{"hidden_size": 192, "d_shared_expert": 256, "router_score": "softmax", "normalize_top_k": true, "balance_bias": false, "attn_scale": 0.177, "weight_decay": 0.036, "warmup_steps": 96, "final_lr_fraction": 0.02}
Below are experts of layer 5 (counted from 0) of a mixture-of-experts language model. Rows are named router (the router's row for the expert) and show model dimensions 0-191. Each number is 200 + 20 x the weight over its row's rms, rounded and kept within 0 to 999.
Before each expert's rows: "gets" lists some tokens that make up at least twice as much of what it gets as of all text. This comes from a sample of Wikipedia text that the model never trained on. Tokens count by the router's weight.

# expert 172
gets: "1", "5", "3", "6", "0", "2"
router,210,201,198,190,191,192,202,213,173,245,202,222,237,216,193,210,189,197,178,167,193,208,189,194,221,181,182,220,185,214,173,157,222,163,213,190,215,225,186,200,206,198,176,207,185,219,237,176,249,203,222,170,194,168,173,201,187,170,196,233,222,196,196,190,211,202,198,148,194,218,202,157,184,179,186,179,196,177,202,192,179,195,203,204,197,200,166,196,174,209,182,207,181,148,210,225,241,205,178,179,193,219,219,206,192,229,174,224,221,205,181,176,192,214,229,196,206,184,172,167,190,184,224,192,171,231,197,195,215,234,187,228,216,165,218,207,207,192,184,189,209,210,180,189,186,186,214,215,243,229,181,219,191,239,196,221,164,206,169,187,216,178,208,174,185,206,187,221,180,201,224,203,203,191,202,179,210,207,220,209,204,172,184,223,208,228,165,209,205,189,173,193

# expert 96
gets: " is", " was", " are", " be", " were", " has"
router,214,171,187,233,208,214,205,219,176,210,171,207,195,181,214,198,186,191,191,223,223,215,183,195,181,203,229,201,173,200,179,221,171,161,182,208,201,215,172,225,180,199,220,185,178,204,185,182,206,204,188,178,193,218,185,239,224,236,212,198,174,230,184,170,202,162,167,203,247,211,201,163,208,169,202,166,192,199,178,181,237,214,156,210,167,214,211,171,205,173,219,205,215,175,219,205,195,213,210,221,200,183,177,186,209,234,192,192,194,176,184,189,215,217,206,186,205,195,172,223,160,222,176,205,216,171,227,172,175,217,207,206,209,227,219,197,219,202,206,230,201,185,189,161,185,229,179,212,207,197,221,226,237,184,198,171,192,186,167,189,214,213,193,213,244,201,190,162,188,205,190,196,183,214,209,174,207,194,170,194,185,242,203,208,205,185,152,213,203,186,208,210

# expert 62
gets: "5", "3", "4", "9", "8", "7"
router,212,189,234,170,192,172,220,228,169,232,213,205,200,201,161,218,224,191,179,170,177,181,188,183,207,162,175,206,212,241,167,177,196,192,200,218,201,240,186,172,196,164,174,197,239,231,202,185,225,191,194,190,203,188,179,195,196,199,198,183,167,193,193,200,227,211,171,192,187,240,182,181,204,188,206,197,211,186,210,218,206,191,219,206,159,209,210,171,212,222,213,200,201,178,231,216,224,212,185,217,215,204,198,213,192,204,176,202,197,202,167,171,179,203,205,200,230,198,184,168,196,216,232,180,217,220,183,196,180,221,237,225,198,239,222,214,220,197,218,167,236,215,181,183,182,204,220,179,205,209,221,213,190,222,192,210,193,211,222,194,219,167,182,203,198,191,202,194,192,216,222,228,197,205,249,221,182,236,227,215,212,156,220,172,208,231,182,174,214,174,176,221

# expert 23
gets: "ation", "ing", "ity", "ion", "ment", "ance"
router,176,195,217,175,206,227,194,220,197,215,176,187,210,211,212,214,204,244,213,213,172,195,177,171,230,220,148,186,193,235,192,186,183,232,227,242,189,214,173,188,186,214,194,201,237,197,209,210,192,190,168,208,196,169,257,222,212,177,224,185,188,194,187,168,167,195,210,195,182,216,205,174,204,181,217,207,245,176,174,197,203,188,213,219,155,178,191,207,193,190,201,216,195,162,195,181,199,204,188,183,210,181,222,233,185,180,208,189,194,198,208,195,213,182,192,178,203,217,176,227,181,210,226,189,193,197,166,221,215,207,220,191,187,197,181,193,191,208,198,224,240,208,195,217,182,173,193,172,220,175,160,205,214,226,207,223,196,219,190,180,192,195,189,190,210,218,211,120,188,183,182,196,197,227,180,230,189,183,170,186,196,206,227,178,212,186,198,188,193,208,210,233

# expert 168
gets: "all", "e", " ", "al", "il", "end"
router,188,199,167,206,179,188,188,197,215,204,174,207,159,247,194,175,182,202,171,198,216,195,227,199,207,210,179,187,186,217,233,210,202,222,183,176,209,197,196,227,232,234,223,164,200,218,241,204,197,186,233,194,157,204,177,216,193,218,170,236,218,213,196,202,189,216,210,217,202,234,162,194,242,197,187,210,229,241,192,190,183,199,187,161,208,188,210,200,232,179,191,219,199,193,183,187,209,214,190,200,199,209,240,205,190,179,164,201,205,230,176,183,154,204,204,212,174,192,238,190,194,214,226,192,199,165,164,194,201,208,172,174,208,184,203,211,212,179,202,184,189,183,216,185,197,216,190,208,172,217,215,184,209,222,212,193,196,231,167,188,196,213,174,162,217,190,193,199,172,187,198,212,227,204,211,230,220,174,170,222,174,175,217,197,227,227,220,178,239,180,188,202

# expert 186
gets: " C", "C", "M", " S", " P", " M"
router,178,196,228,180,178,200,184,173,204,192,186,180,205,201,221,171,212,252,192,194,227,200,154,223,199,184,200,194,207,191,231,198,201,200,183,191,218,222,178,176,196,112,194,179,174,166,209,216,222,190,218,203,177,199,186,207,202,171,189,184,201,215,194,225,209,187,186,163,203,165,208,177,199,196,174,221,192,205,201,175,214,211,223,190,209,144,218,224,196,188,213,200,189,213,173,200,187,186,236,255,233,213,198,220,225,171,208,186,188,198,167,184,196,200,199,199,218,164,215,187,165,214,219,203,200,182,246,206,214,175,228,224,210,214,197,226,184,219,185,182,180,189,205,217,188,211,209,198,226,194,205,181,176,187,182,213,206,213,210,223,225,222,245,214,180,194,179,198,206,182,225,211,226,194,186,197,197,193,234,199,186,206,186,170,176,181,220,183,201,211,214,215

# expert 228
gets: " the", " a", " an", " The", "The", " its"
router,191,180,164,199,217,177,204,196,172,181,214,209,216,184,200,175,171,189,211,207,246,198,202,213,207,220,197,210,176,185,220,162,157,201,229,206,190,203,185,149,187,217,222,198,205,178,194,222,190,226,186,225,231,217,254,183,209,164,203,175,188,215,172,198,169,217,174,199,174,177,222,155,235,156,170,193,204,178,193,183,172,201,205,182,190,178,241,157,195,185,221,210,208,206,215,221,233,188,229,204,229,223,196,190,197,223,209,213,207,213,225,176,179,173,204,210,201,218,205,197,207,207,186,193,207,188,187,207,149,215,226,188,183,233,172,191,197,205,188,194,213,212,208,207,207,188,193,199,187,213,182,240,201,195,196,193,222,224,248,175,206,222,193,225,221,186,205,176,202,222,206,203,215,179,190,177,159,212,200,205,205,173,187,191,181,195,170,195,190,197,182,176

# expert 120
gets: " to", " had", " has", " who", " was", " and"
router,170,215,208,235,215,169,179,208,168,200,175,224,177,192,212,224,154,189,189,221,165,213,228,207,215,234,216,165,213,182,219,210,191,197,186,192,208,227,184,220,224,214,179,196,229,190,208,212,189,189,221,208,229,216,167,187,202,232,191,246,215,222,170,210,207,211,192,201,200,223,208,199,180,227,170,164,178,197,196,167,216,222,203,187,215,217,193,220,173,193,221,186,198,183,203,200,206,212,198,203,207,194,213,140,160,241,208,202,208,179,205,234,225,200,228,187,188,206,173,196,212,203,207,182,174,165,192,237,210,222,138,219,226,196,217,235,195,199,203,204,201,207,210,175,205,202,186,199,203,200,190,221,195,219,195,188,172,208,186,176,229,239,195,170,209,222,241,218,230,205,203,223,217,205,197,195,200,177,222,205,202,212,192,225,216,230,217,230,215,211,211,186

# expert 176
gets: " |", ";", " —;", " /", " 0", "|---|---|---|---|"
router,190,189,235,174,200,208,191,200,197,223,212,192,166,213,220,168,210,197,190,207,170,202,211,233,193,199,174,164,226,232,174,145,216,189,186,181,191,203,227,196,184,232,165,187,212,168,185,187,205,202,205,176,164,200,201,240,191,200,211,203,219,171,203,164,201,235,194,229,207,166,202,173,179,180,193,170,193,208,220,161,194,217,194,197,220,166,222,225,173,214,213,199,224,211,191,202,186,214,198,210,167,204,211,205,183,159,155,214,189,194,219,208,195,167,182,227,181,178,213,202,217,192,232,209,219,205,209,211,192,179,200,188,222,249,197,247,186,193,212,172,206,199,219,213,192,216,221,201,198,189,222,218,165,231,220,199,168,235,199,215,184,178,210,209,170,207,193,226,221,176,213,187,184,174,183,194,220,207,207,235,194,206,187,219,215,189,225,181,200,170,214,182

# expert 192
gets: "i", "m", "n", "1", "ol", ")"
router,198,154,194,206,211,218,203,224,182,191,221,193,236,225,169,204,172,192,200,171,190,197,204,173,242,194,229,209,201,232,186,202,170,173,239,220,176,207,198,215,231,216,183,207,192,194,249,202,226,218,209,182,203,159,228,226,186,217,204,215,179,215,217,195,226,217,253,227,194,205,173,197,188,180,203,162,213,192,208,185,182,211,207,211,190,197,189,233,193,195,181,181,152,246,213,195,234,212,239,176,216,173,218,193,224,243,192,208,191,162,222,162,184,212,194,200,218,208,162,200,211,206,200,214,239,210,190,203,206,203,228,186,191,204,202,199,213,203,206,205,203,192,198,244,172,180,170,197,191,212,211,202,204,177,224,210,200,212,211,216,226,220,188,203,200,187,145,207,194,214,202,190,199,199,190,224,207,213,207,182,197,197,197,224,215,215,202,149,219,204,224,195

# expert 152
gets: " had", " not", " was", " has", " have", "ly"
router,203,201,208,226,219,222,185,180,182,212,204,204,174,182,200,213,175,191,183,231,213,187,190,177,233,220,179,175,205,211,171,216,196,185,184,170,201,212,195,195,198,201,203,213,218,203,180,216,195,217,183,184,225,227,226,221,224,213,209,191,190,193,171,188,198,200,156,220,225,242,181,181,227,178,190,159,183,204,196,187,215,224,177,191,177,207,190,176,209,179,236,208,213,189,188,184,211,214,188,220,225,177,160,182,190,223,187,156,189,225,202,182,231,182,223,189,155,171,198,202,188,200,217,206,208,185,218,175,150,205,230,240,211,212,249,188,209,206,224,215,237,177,206,181,204,241,171,159,231,204,218,214,192,194,220,176,217,176,172,184,197,210,206,237,209,204,219,180,186,211,196,202,204,218,219,178,183,199,154,215,206,200,219,193,179,183,175,199,207,222,223,223

# expert 142
gets: " Sh", "sh", "ash", "as", "ish", "h"
router,187,179,204,184,175,194,173,165,208,203,212,181,157,202,209,189,215,170,189,204,223,195,225,215,183,230,164,215,164,218,221,232,226,203,206,152,218,182,189,196,201,217,175,201,188,226,217,182,210,201,203,190,234,215,214,171,198,234,169,211,196,207,202,199,219,166,188,190,177,189,176,213,182,193,191,223,199,219,206,232,175,233,162,197,222,237,197,246,176,195,162,235,215,218,240,199,190,192,209,212,188,209,225,229,177,186,201,215,185,175,170,210,188,213,170,211,195,184,239,195,216,237,211,190,215,198,171,208,184,178,212,170,165,206,208,161,206,177,207,188,222,184,183,202,213,217,180,195,224,205,215,199,220,216,178,230,193,199,172,221,218,210,191,189,227,169,208,192,239,172,200,197,208,213,191,207,219,193,193,226,200,189,161,227,212,194,225,230,200,199,202,211

# expert 76
gets: " a", " the", " of", " for", " under", " an"
router,217,176,194,180,200,215,218,165,188,213,190,239,236,200,208,174,167,215,201,200,192,176,186,230,191,199,191,225,218,168,185,203,210,181,205,171,185,209,183,179,226,188,162,201,250,210,183,248,176,200,166,215,169,221,172,175,242,197,224,219,195,171,163,205,178,231,190,199,184,180,186,205,213,203,222,226,186,186,177,187,175,183,217,195,216,179,207,180,212,184,193,193,220,185,236,199,184,169,188,216,205,179,185,148,196,196,194,205,213,198,214,199,183,163,181,188,201,172,206,231,215,191,192,212,236,213,216,240,224,193,216,200,199,221,179,237,161,184,175,217,223,210,185,193,180,170,188,188,202,175,206,213,180,202,159,213,230,200,212,176,168,186,189,235,205,217,199,198,211,199,212,204,188,197,200,168,215,215,191,226,221,196,206,184,167,183,182,200,184,199,189,183

# expert 111
gets: " F", " f", "f", "F", " N", "D"
router,170,161,194,173,192,215,184,192,178,188,197,205,229,198,235,195,213,213,203,165,204,222,202,195,181,188,199,228,168,201,210,212,199,215,213,190,195,199,164,151,211,195,203,193,195,203,210,230,185,203,207,214,215,181,175,205,192,163,186,164,207,190,216,197,189,176,185,205,181,241,190,221,181,205,240,197,197,198,197,171,184,216,169,172,216,197,202,190,202,193,197,162,187,210,187,197,189,232,235,195,205,238,188,185,218,190,201,227,210,242,237,206,187,176,194,196,214,198,186,214,198,180,189,180,218,174,225,157,222,195,235,171,191,214,184,200,171,188,172,199,187,175,240,157,217,211,209,169,170,215,213,188,201,203,163,204,232,202,190,130,193,186,180,243,187,210,178,179,184,175,194,193,194,170,223,215,174,207,235,186,204,207,201,206,208,197,183,172,226,202,209,205

# expert 246
gets: " G", " K", " B", " g", " b", " M"
router,168,157,176,185,213,197,202,171,230,202,216,147,187,201,245,188,218,216,200,190,203,209,206,221,213,171,224,177,257,232,209,226,189,215,216,182,175,189,194,216,203,158,193,217,178,203,236,181,234,199,204,206,205,211,204,190,231,189,204,178,218,221,168,215,230,187,222,179,176,167,210,202,204,187,162,207,188,194,193,172,174,224,197,220,196,216,194,218,155,205,198,183,192,211,188,193,229,219,226,212,228,176,186,199,189,226,189,182,186,185,185,179,187,201,202,231,207,220,185,232,179,193,177,206,230,199,220,177,225,183,223,201,206,158,173,167,239,211,222,196,198,178,199,197,194,164,177,191,210,210,228,189,181,166,222,195,204,159,192,234,231,194,205,245,214,197,200,196,197,195,211,191,218,208,188,189,198,188,194,185,208,171,213,205,196,177,202,179,225,193,186,195

# expert 226
gets: " |", "|", ";", ":", "\n ", ");"
router,172,222,216,236,204,221,220,149,183,167,183,211,197,209,220,210,176,223,180,198,174,243,233,186,211,171,190,172,188,165,231,187,206,200,230,215,199,179,223,230,221,225,163,198,187,179,157,198,197,187,226,178,225,171,196,185,207,191,169,179,226,183,199,190,194,190,188,199,189,181,192,202,172,179,217,178,191,214,195,180,202,217,200,180,209,211,223,198,204,241,195,238,159,219,222,207,210,228,179,241,185,230,206,215,170,186,208,185,183,213,197,187,177,224,198,201,200,217,164,156,195,194,165,204,179,167,210,227,210,160,172,174,195,193,220,211,223,229,201,188,213,189,164,201,191,202,175,210,197,209,187,191,184,203,226,193,215,191,208,183,185,191,215,172,200,223,197,204,232,216,196,206,200,208,199,160,196,200,188,193,181,173,184,168,209,224,216,225,213,208,201,177

# expert 221
gets: ",", "–", " May", ".", " June", " August"
router,162,184,192,203,227,217,190,174,210,221,192,217,219,214,208,187,192,222,173,192,182,195,190,159,195,242,183,218,207,183,211,224,215,177,166,189,204,162,194,210,235,190,217,186,176,175,205,189,206,186,211,231,235,178,194,197,185,215,197,207,197,215,218,234,210,203,222,214,185,222,177,201,178,203,200,224,160,215,175,180,202,229,165,209,215,204,175,203,203,227,224,198,228,220,183,205,214,231,190,204,170,229,164,232,171,180,228,209,235,225,196,202,206,171,220,218,205,172,202,163,219,215,178,180,199,172,200,228,209,235,203,207,201,179,188,166,195,208,244,188,189,184,219,186,187,174,222,221,164,214,224,202,209,195,216,193,170,208,211,195,212,164,194,189,198,201,210,184,176,235,179,198,195,218,174,208,229,202,199,191,220,184,167,179,246,206,171,184,228,175,202,197

# expert 146
gets: "s", "ers", "es", " people", "ors", "ings"
router,173,236,205,202,202,203,238,197,172,198,247,190,174,204,223,201,209,181,224,190,184,185,206,169,233,212,198,177,199,230,193,212,187,211,233,203,214,224,189,219,179,199,156,222,218,210,192,186,217,193,190,198,215,253,237,232,189,200,222,204,193,185,222,213,179,182,242,194,195,198,198,226,153,162,208,185,197,217,206,212,211,205,204,239,193,186,193,188,189,197,205,226,205,179,243,161,194,195,213,209,245,172,139,225,212,199,213,208,167,176,213,196,229,220,191,183,165,201,178,192,213,206,196,228,189,198,204,181,164,225,199,185,168,191,231,170,193,213,218,207,233,197,187,225,186,210,193,208,161,215,175,209,205,209,228,175,192,196,215,188,210,220,183,187,178,179,201,186,186,164,191,180,180,195,205,184,202,221,186,228,183,194,196,188,213,191,214,205,178,185,223,202

# expert 151
gets: "as", "us", "is", "os", "es", "art"
router,229,193,181,181,162,185,219,180,223,235,167,210,207,213,215,226,219,202,197,230,208,222,209,195,190,236,175,219,212,231,228,214,231,236,192,192,224,190,191,209,207,213,185,177,206,219,173,192,185,204,194,204,184,181,197,219,175,213,170,230,185,203,218,228,223,194,227,198,228,218,216,166,215,225,203,196,200,221,232,230,177,197,181,182,201,230,202,219,221,186,175,212,184,208,226,203,188,195,224,204,189,190,186,212,242,169,184,186,197,195,174,207,155,206,201,177,186,225,204,162,186,220,197,189,181,165,202,201,203,184,197,188,189,191,230,236,213,176,205,158,225,192,202,186,197,221,163,237,158,181,219,189,205,233,173,191,191,186,192,220,161,200,186,179,226,204,240,242,200,205,226,185,182,201,195,195,226,201,170,232,187,189,181,219,198,195,208,181,226,186,203,190

# expert 92
gets: " by", " in", " the", " of", " with", " at"
router,229,225,167,219,175,151,196,195,174,168,195,223,207,193,193,224,186,213,238,218,182,214,203,201,200,205,199,212,225,149,203,213,227,175,170,173,230,188,222,203,247,204,221,220,209,197,186,226,213,208,209,177,208,144,192,165,211,195,215,208,201,194,224,214,234,212,192,207,216,219,220,207,199,227,243,217,202,223,197,191,169,205,235,194,213,228,181,196,189,197,231,202,233,174,197,195,200,198,178,218,216,194,200,172,214,170,196,191,222,186,210,197,211,230,182,230,212,179,219,189,193,170,188,197,185,216,222,202,210,194,205,199,211,227,184,217,176,165,232,225,191,225,190,252,180,169,206,240,202,209,207,213,200,216,155,202,213,186,209,221,215,200,202,216,190,222,172,187,193,210,200,206,215,202,178,182,182,199,211,233,212,217,249,214,175,197,192,203,201,227,196,221

# expert 177
gets: "2", "°", "%", "1", "5", "″"
router,193,190,150,183,210,218,183,208,196,239,242,203,236,207,223,206,203,160,176,172,206,189,178,219,186,217,171,213,181,239,180,165,209,183,212,225,206,240,201,209,188,168,233,205,199,190,217,180,227,215,213,163,223,170,212,181,183,172,194,229,216,238,184,230,221,207,189,178,191,225,189,210,195,223,211,216,203,161,220,201,183,179,219,209,185,224,185,171,185,199,179,222,193,182,176,222,212,211,202,184,194,212,207,195,195,228,157,207,226,220,190,168,197,207,210,199,189,208,161,221,165,184,210,204,233,234,207,197,226,222,189,226,217,206,191,197,194,207,220,193,240,221,167,174,169,212,203,200,205,197,190,226,186,228,225,200,168,228,171,228,204,193,220,188,218,198,181,197,233,194,214,198,205,197,230,213,201,212,213,184,218,186,191,209,214,194,193,172,221,186,174,182

# expert 121
gets: " comp", "p", " app", " p", " dep", " P"
router,181,182,188,197,197,216,186,185,168,203,194,192,216,185,232,219,215,199,210,225,177,184,210,204,178,190,167,211,199,215,205,217,182,172,218,195,187,230,180,219,225,181,214,220,212,212,211,224,191,207,222,181,209,219,167,208,184,181,211,172,165,173,246,175,214,194,230,216,161,178,198,214,230,201,206,183,195,191,208,194,191,194,221,195,217,222,211,212,191,173,184,187,194,230,175,225,203,221,208,182,231,180,158,190,203,184,213,201,196,164,219,250,183,172,170,193,214,179,192,228,214,233,177,178,179,216,214,165,224,183,193,183,169,186,174,238,197,227,205,212,186,190,201,184,197,156,200,183,242,221,176,176,229,187,183,197,200,211,194,179,185,161,206,198,220,206,210,207,230,192,217,172,200,180,227,205,177,221,224,234,210,226,198,200,210,199,175,165,200,228,228,174

# expert 58
gets: " m", " |", "%", "th", " kg", ")"
router,182,201,222,196,225,217,188,223,199,227,180,169,243,200,181,160,195,213,175,190,238,173,212,204,215,209,199,190,192,212,219,182,215,183,216,192,193,170,181,210,196,205,191,227,191,210,201,202,180,203,227,205,216,190,217,180,179,206,200,212,193,226,223,172,197,219,220,161,200,229,215,226,220,162,207,167,179,216,225,194,166,214,212,202,208,209,199,212,161,194,181,168,215,199,239,221,182,207,208,204,192,228,202,203,159,201,192,247,196,202,242,194,217,184,217,187,219,232,192,154,199,206,177,195,212,206,179,187,186,228,151,232,171,186,186,178,234,185,207,219,200,187,202,198,194,181,235,244,219,186,225,209,194,209,218,213,161,191,173,171,192,192,216,227,181,206,196,196,194,204,191,196,180,210,179,178,166,205,223,214,215,189,176,223,228,231,161,207,215,180,204,186

# expert 19
gets: " p", " s", " r", " m", " tr", " sp"
router,195,196,208,230,179,210,185,172,185,203,176,167,225,229,189,171,220,208,229,201,226,191,207,172,241,194,203,221,203,201,191,202,203,189,196,242,186,186,209,211,184,131,220,204,171,175,205,237,221,167,210,204,223,209,183,201,221,182,204,162,179,167,209,189,180,174,221,195,159,192,196,213,210,206,205,186,192,185,218,178,181,215,208,194,201,177,220,210,187,169,176,188,167,211,210,210,190,191,223,199,227,161,169,190,218,221,166,228,187,174,198,185,173,175,214,188,216,181,211,229,187,197,198,210,196,220,209,151,193,174,200,192,191,197,187,209,171,223,172,218,183,212,193,206,176,214,179,185,199,189,188,177,203,172,230,184,185,218,166,215,221,217,210,179,179,166,221,216,192,172,195,231,196,175,231,209,158,207,234,218,205,242,190,190,204,203,213,196,215,200,201,192

# expert 244
gets: " was", " is", " as", " were", " are", " been"
router,242,189,200,215,193,229,189,199,219,199,172,176,210,189,173,210,168,173,215,200,206,202,184,182,202,194,193,181,187,202,215,223,164,188,182,230,236,166,186,198,186,212,184,165,187,202,181,191,199,230,159,157,186,205,216,202,234,218,216,217,190,183,205,175,247,145,206,218,196,198,182,201,235,194,207,166,201,195,191,159,228,221,183,232,182,203,207,169,184,187,215,201,221,221,209,196,184,203,188,213,179,193,186,210,206,219,203,223,198,184,176,210,221,224,158,192,181,173,207,231,195,205,195,186,196,183,243,170,180,226,194,185,195,182,228,232,190,205,209,200,186,204,215,158,204,217,196,202,217,209,206,219,220,172,216,205,191,196,170,200,200,204,205,207,243,203,179,197,214,167,205,202,157,207,235,161,219,180,177,201,230,232,167,222,193,196,228,221,205,198,208,205

# expert 127
gets: "s", "og", "S", "es", "os", "as"
router,195,214,169,201,175,193,215,195,165,215,203,219,170,195,248,228,186,209,210,181,167,181,202,251,231,202,205,202,202,208,205,208,242,245,176,186,237,183,166,231,200,198,194,190,230,215,224,162,206,180,186,158,231,217,207,193,178,174,208,208,209,207,212,228,173,169,217,216,223,179,190,212,208,194,198,179,191,206,212,212,192,180,201,233,230,239,185,210,195,214,225,226,186,204,234,192,183,210,220,204,177,210,204,196,184,191,194,205,196,189,179,193,175,236,178,222,195,181,192,202,216,230,217,190,190,220,201,223,169,183,192,153,167,171,206,210,206,195,209,161,206,212,191,175,176,182,184,207,201,232,197,176,203,225,199,174,210,205,190,201,221,178,182,206,179,194,234,219,200,168,212,203,220,201,213,207,242,173,180,222,234,176,194,215,201,208,207,172,191,179,213,175

# expert 197
gets: " b", " m", " M", " B", "b", " P"
router,180,197,231,210,217,180,198,199,207,188,170,212,194,210,210,201,227,236,170,174,191,205,201,226,237,191,209,183,222,237,228,209,187,163,218,221,214,190,172,224,190,193,239,211,184,189,195,205,243,178,210,252,214,179,196,208,205,189,171,229,202,190,185,164,190,225,199,183,154,197,190,192,195,209,169,193,204,228,210,177,193,234,209,191,183,176,180,188,209,196,188,212,187,203,210,205,184,192,236,209,223,188,184,200,204,199,190,218,211,181,206,209,221,229,204,179,221,165,180,170,205,195,221,192,233,198,237,213,221,201,224,176,212,241,169,218,194,220,183,202,211,193,209,212,233,176,181,208,240,237,191,166,163,227,195,226,202,224,183,238,176,185,206,202,226,215,203,209,173,177,202,190,220,210,192,178,202,187,209,189,195,229,211,204,230,172,236,181,219,178,226,186

# expert 215
gets: " |", ";", "|", ":", "|---|---|---|---|", "|---|---|---|"
router,205,188,197,216,221,177,199,214,225,223,200,184,163,221,243,191,220,194,193,227,185,207,234,200,203,200,176,159,178,209,181,179,200,188,230,227,237,170,191,192,192,211,192,204,227,189,214,162,188,211,180,194,202,222,217,223,240,185,186,176,232,190,214,176,195,228,201,227,192,181,219,213,189,225,223,185,205,213,188,211,229,174,189,212,209,200,210,179,249,199,216,180,190,227,211,201,211,223,208,210,191,209,227,225,190,185,171,202,199,180,195,193,189,188,199,225,225,255,228,210,225,184,209,193,216,167,237,169,181,191,176,188,232,232,175,209,200,217,243,183,194,178,167,206,189,171,231,206,233,210,173,237,216,209,223,211,199,199,219,177,185,173,218,187,201,208,158,211,186,222,190,202,201,182,209,188,189,188,228,198,171,186,191,183,228,205,234,176,213,180,215,193

# expert 209
gets: "ie", "o", "e", "i", "ang", "u"
router,209,189,202,234,208,160,205,232,177,192,218,160,212,175,215,169,154,183,207,190,216,184,209,202,190,234,215,233,213,174,168,220,227,235,212,180,187,199,206,204,177,207,227,190,198,211,207,187,218,171,198,194,217,173,164,192,192,233,192,205,188,222,208,208,185,212,194,202,235,195,174,190,214,240,188,207,222,230,189,244,199,209,186,229,228,217,195,211,158,253,184,176,210,177,209,174,194,209,199,199,182,227,231,174,194,212,210,196,174,180,211,242,221,216,214,189,204,174,213,157,210,216,226,187,203,230,173,236,188,159,165,216,199,207,187,187,194,198,201,204,225,192,210,178,226,221,203,232,190,199,196,175,182,162,167,192,213,218,216,184,194,225,208,171,180,199,194,195,201,181,222,213,208,190,211,217,214,165,189,212,200,200,172,205,217,205,190,207,193,191,209,225

# expert 153
gets: "ation", " following", " same", "ion", "ing", "ment"
router,228,196,235,166,215,203,224,207,169,214,158,229,198,171,227,211,193,209,226,218,168,213,170,197,233,204,209,203,199,221,225,153,174,203,206,222,204,180,187,180,167,201,192,226,210,192,232,228,230,177,153,192,229,193,244,221,215,162,210,189,217,191,214,183,155,206,215,223,192,212,222,181,200,218,201,214,241,210,179,190,176,164,239,185,214,210,207,203,211,169,170,155,196,195,174,199,204,187,223,216,174,195,234,190,187,221,210,200,215,217,192,201,211,194,211,207,225,215,221,205,223,185,219,195,194,208,217,207,212,218,192,191,165,229,185,238,165,189,187,205,197,168,216,195,197,176,193,173,190,213,199,219,232,240,193,212,211,199,201,191,198,199,198,172,175,204,184,201,172,188,154,199,204,224,205,222,182,197,206,205,188,218,185,209,202,196,213,168,192,214,196,211

# expert 203
gets: "s", "ton", "on", "ley", "ers", "ford"
router,195,226,187,248,208,192,196,170,195,205,185,189,175,222,174,229,195,182,237,209,183,201,211,210,179,170,208,204,190,228,199,169,219,249,186,185,206,213,191,224,198,196,199,184,243,201,222,195,191,212,220,181,163,247,189,217,175,175,217,215,171,205,193,215,175,219,192,170,232,210,213,192,217,205,203,214,212,203,218,213,193,168,176,192,172,231,204,218,220,236,207,213,184,184,217,161,190,222,215,223,179,220,229,198,201,187,217,182,153,185,216,223,214,187,211,186,178,200,231,170,204,217,214,203,196,175,190,227,187,207,172,224,206,180,233,215,234,171,209,166,217,210,182,209,221,196,152,218,188,198,185,185,204,180,215,206,186,215,210,196,211,190,184,171,178,183,207,196,228,185,209,187,200,222,231,220,190,222,193,226,196,182,256,207,218,167,180,222,189,204,190,208

# expert 70
gets: ")", " |", ";", "}", "%", "1"
router,190,208,250,171,201,202,211,181,240,211,219,179,206,192,223,212,203,205,212,190,199,245,211,223,243,224,195,216,203,223,210,204,194,170,227,189,200,240,212,236,201,227,180,180,219,208,207,212,236,162,216,194,247,189,183,173,185,201,165,173,201,229,190,224,198,198,213,206,172,208,193,191,191,180,228,160,208,205,219,206,200,225,195,196,198,221,198,202,209,245,180,162,213,176,223,197,219,192,208,207,177,234,192,234,206,208,227,196,200,222,226,208,185,188,213,185,211,203,207,193,194,173,208,214,196,219,173,202,210,217,213,169,208,186,218,190,200,225,182,205,247,208,200,184,195,225,238,181,213,212,198,267,196,224,224,189,172,212,220,173,165,172,183,223,232,207,213,205,188,194,184,177,210,178,179,212,206,222,194,197,184,196,191,198,226,220,232,177,203,194,214,210

# expert 12
gets: "ov", "u", "i", "ar", "a", "an"
router,194,211,174,208,185,241,176,200,233,215,184,222,190,251,170,224,225,165,202,173,196,212,195,201,207,198,200,218,222,226,181,200,235,225,203,190,172,179,203,213,228,211,195,171,163,193,207,211,179,186,215,159,197,170,213,194,203,186,194,232,177,204,203,222,202,195,199,174,233,165,201,197,236,220,227,161,210,197,218,187,195,207,197,222,171,196,201,207,236,210,199,209,165,210,191,223,199,232,224,183,190,217,220,211,177,193,155,162,160,154,160,208,193,221,183,192,175,211,197,188,189,222,236,203,208,199,195,233,202,200,190,183,161,206,198,200,210,229,190,196,212,214,175,217,201,219,190,193,184,176,231,206,208,177,221,203,197,194,183,223,209,168,203,185,187,172,169,216,228,176,183,220,194,200,178,210,204,209,168,200,224,161,169,201,199,201,173,189,200,191,214,186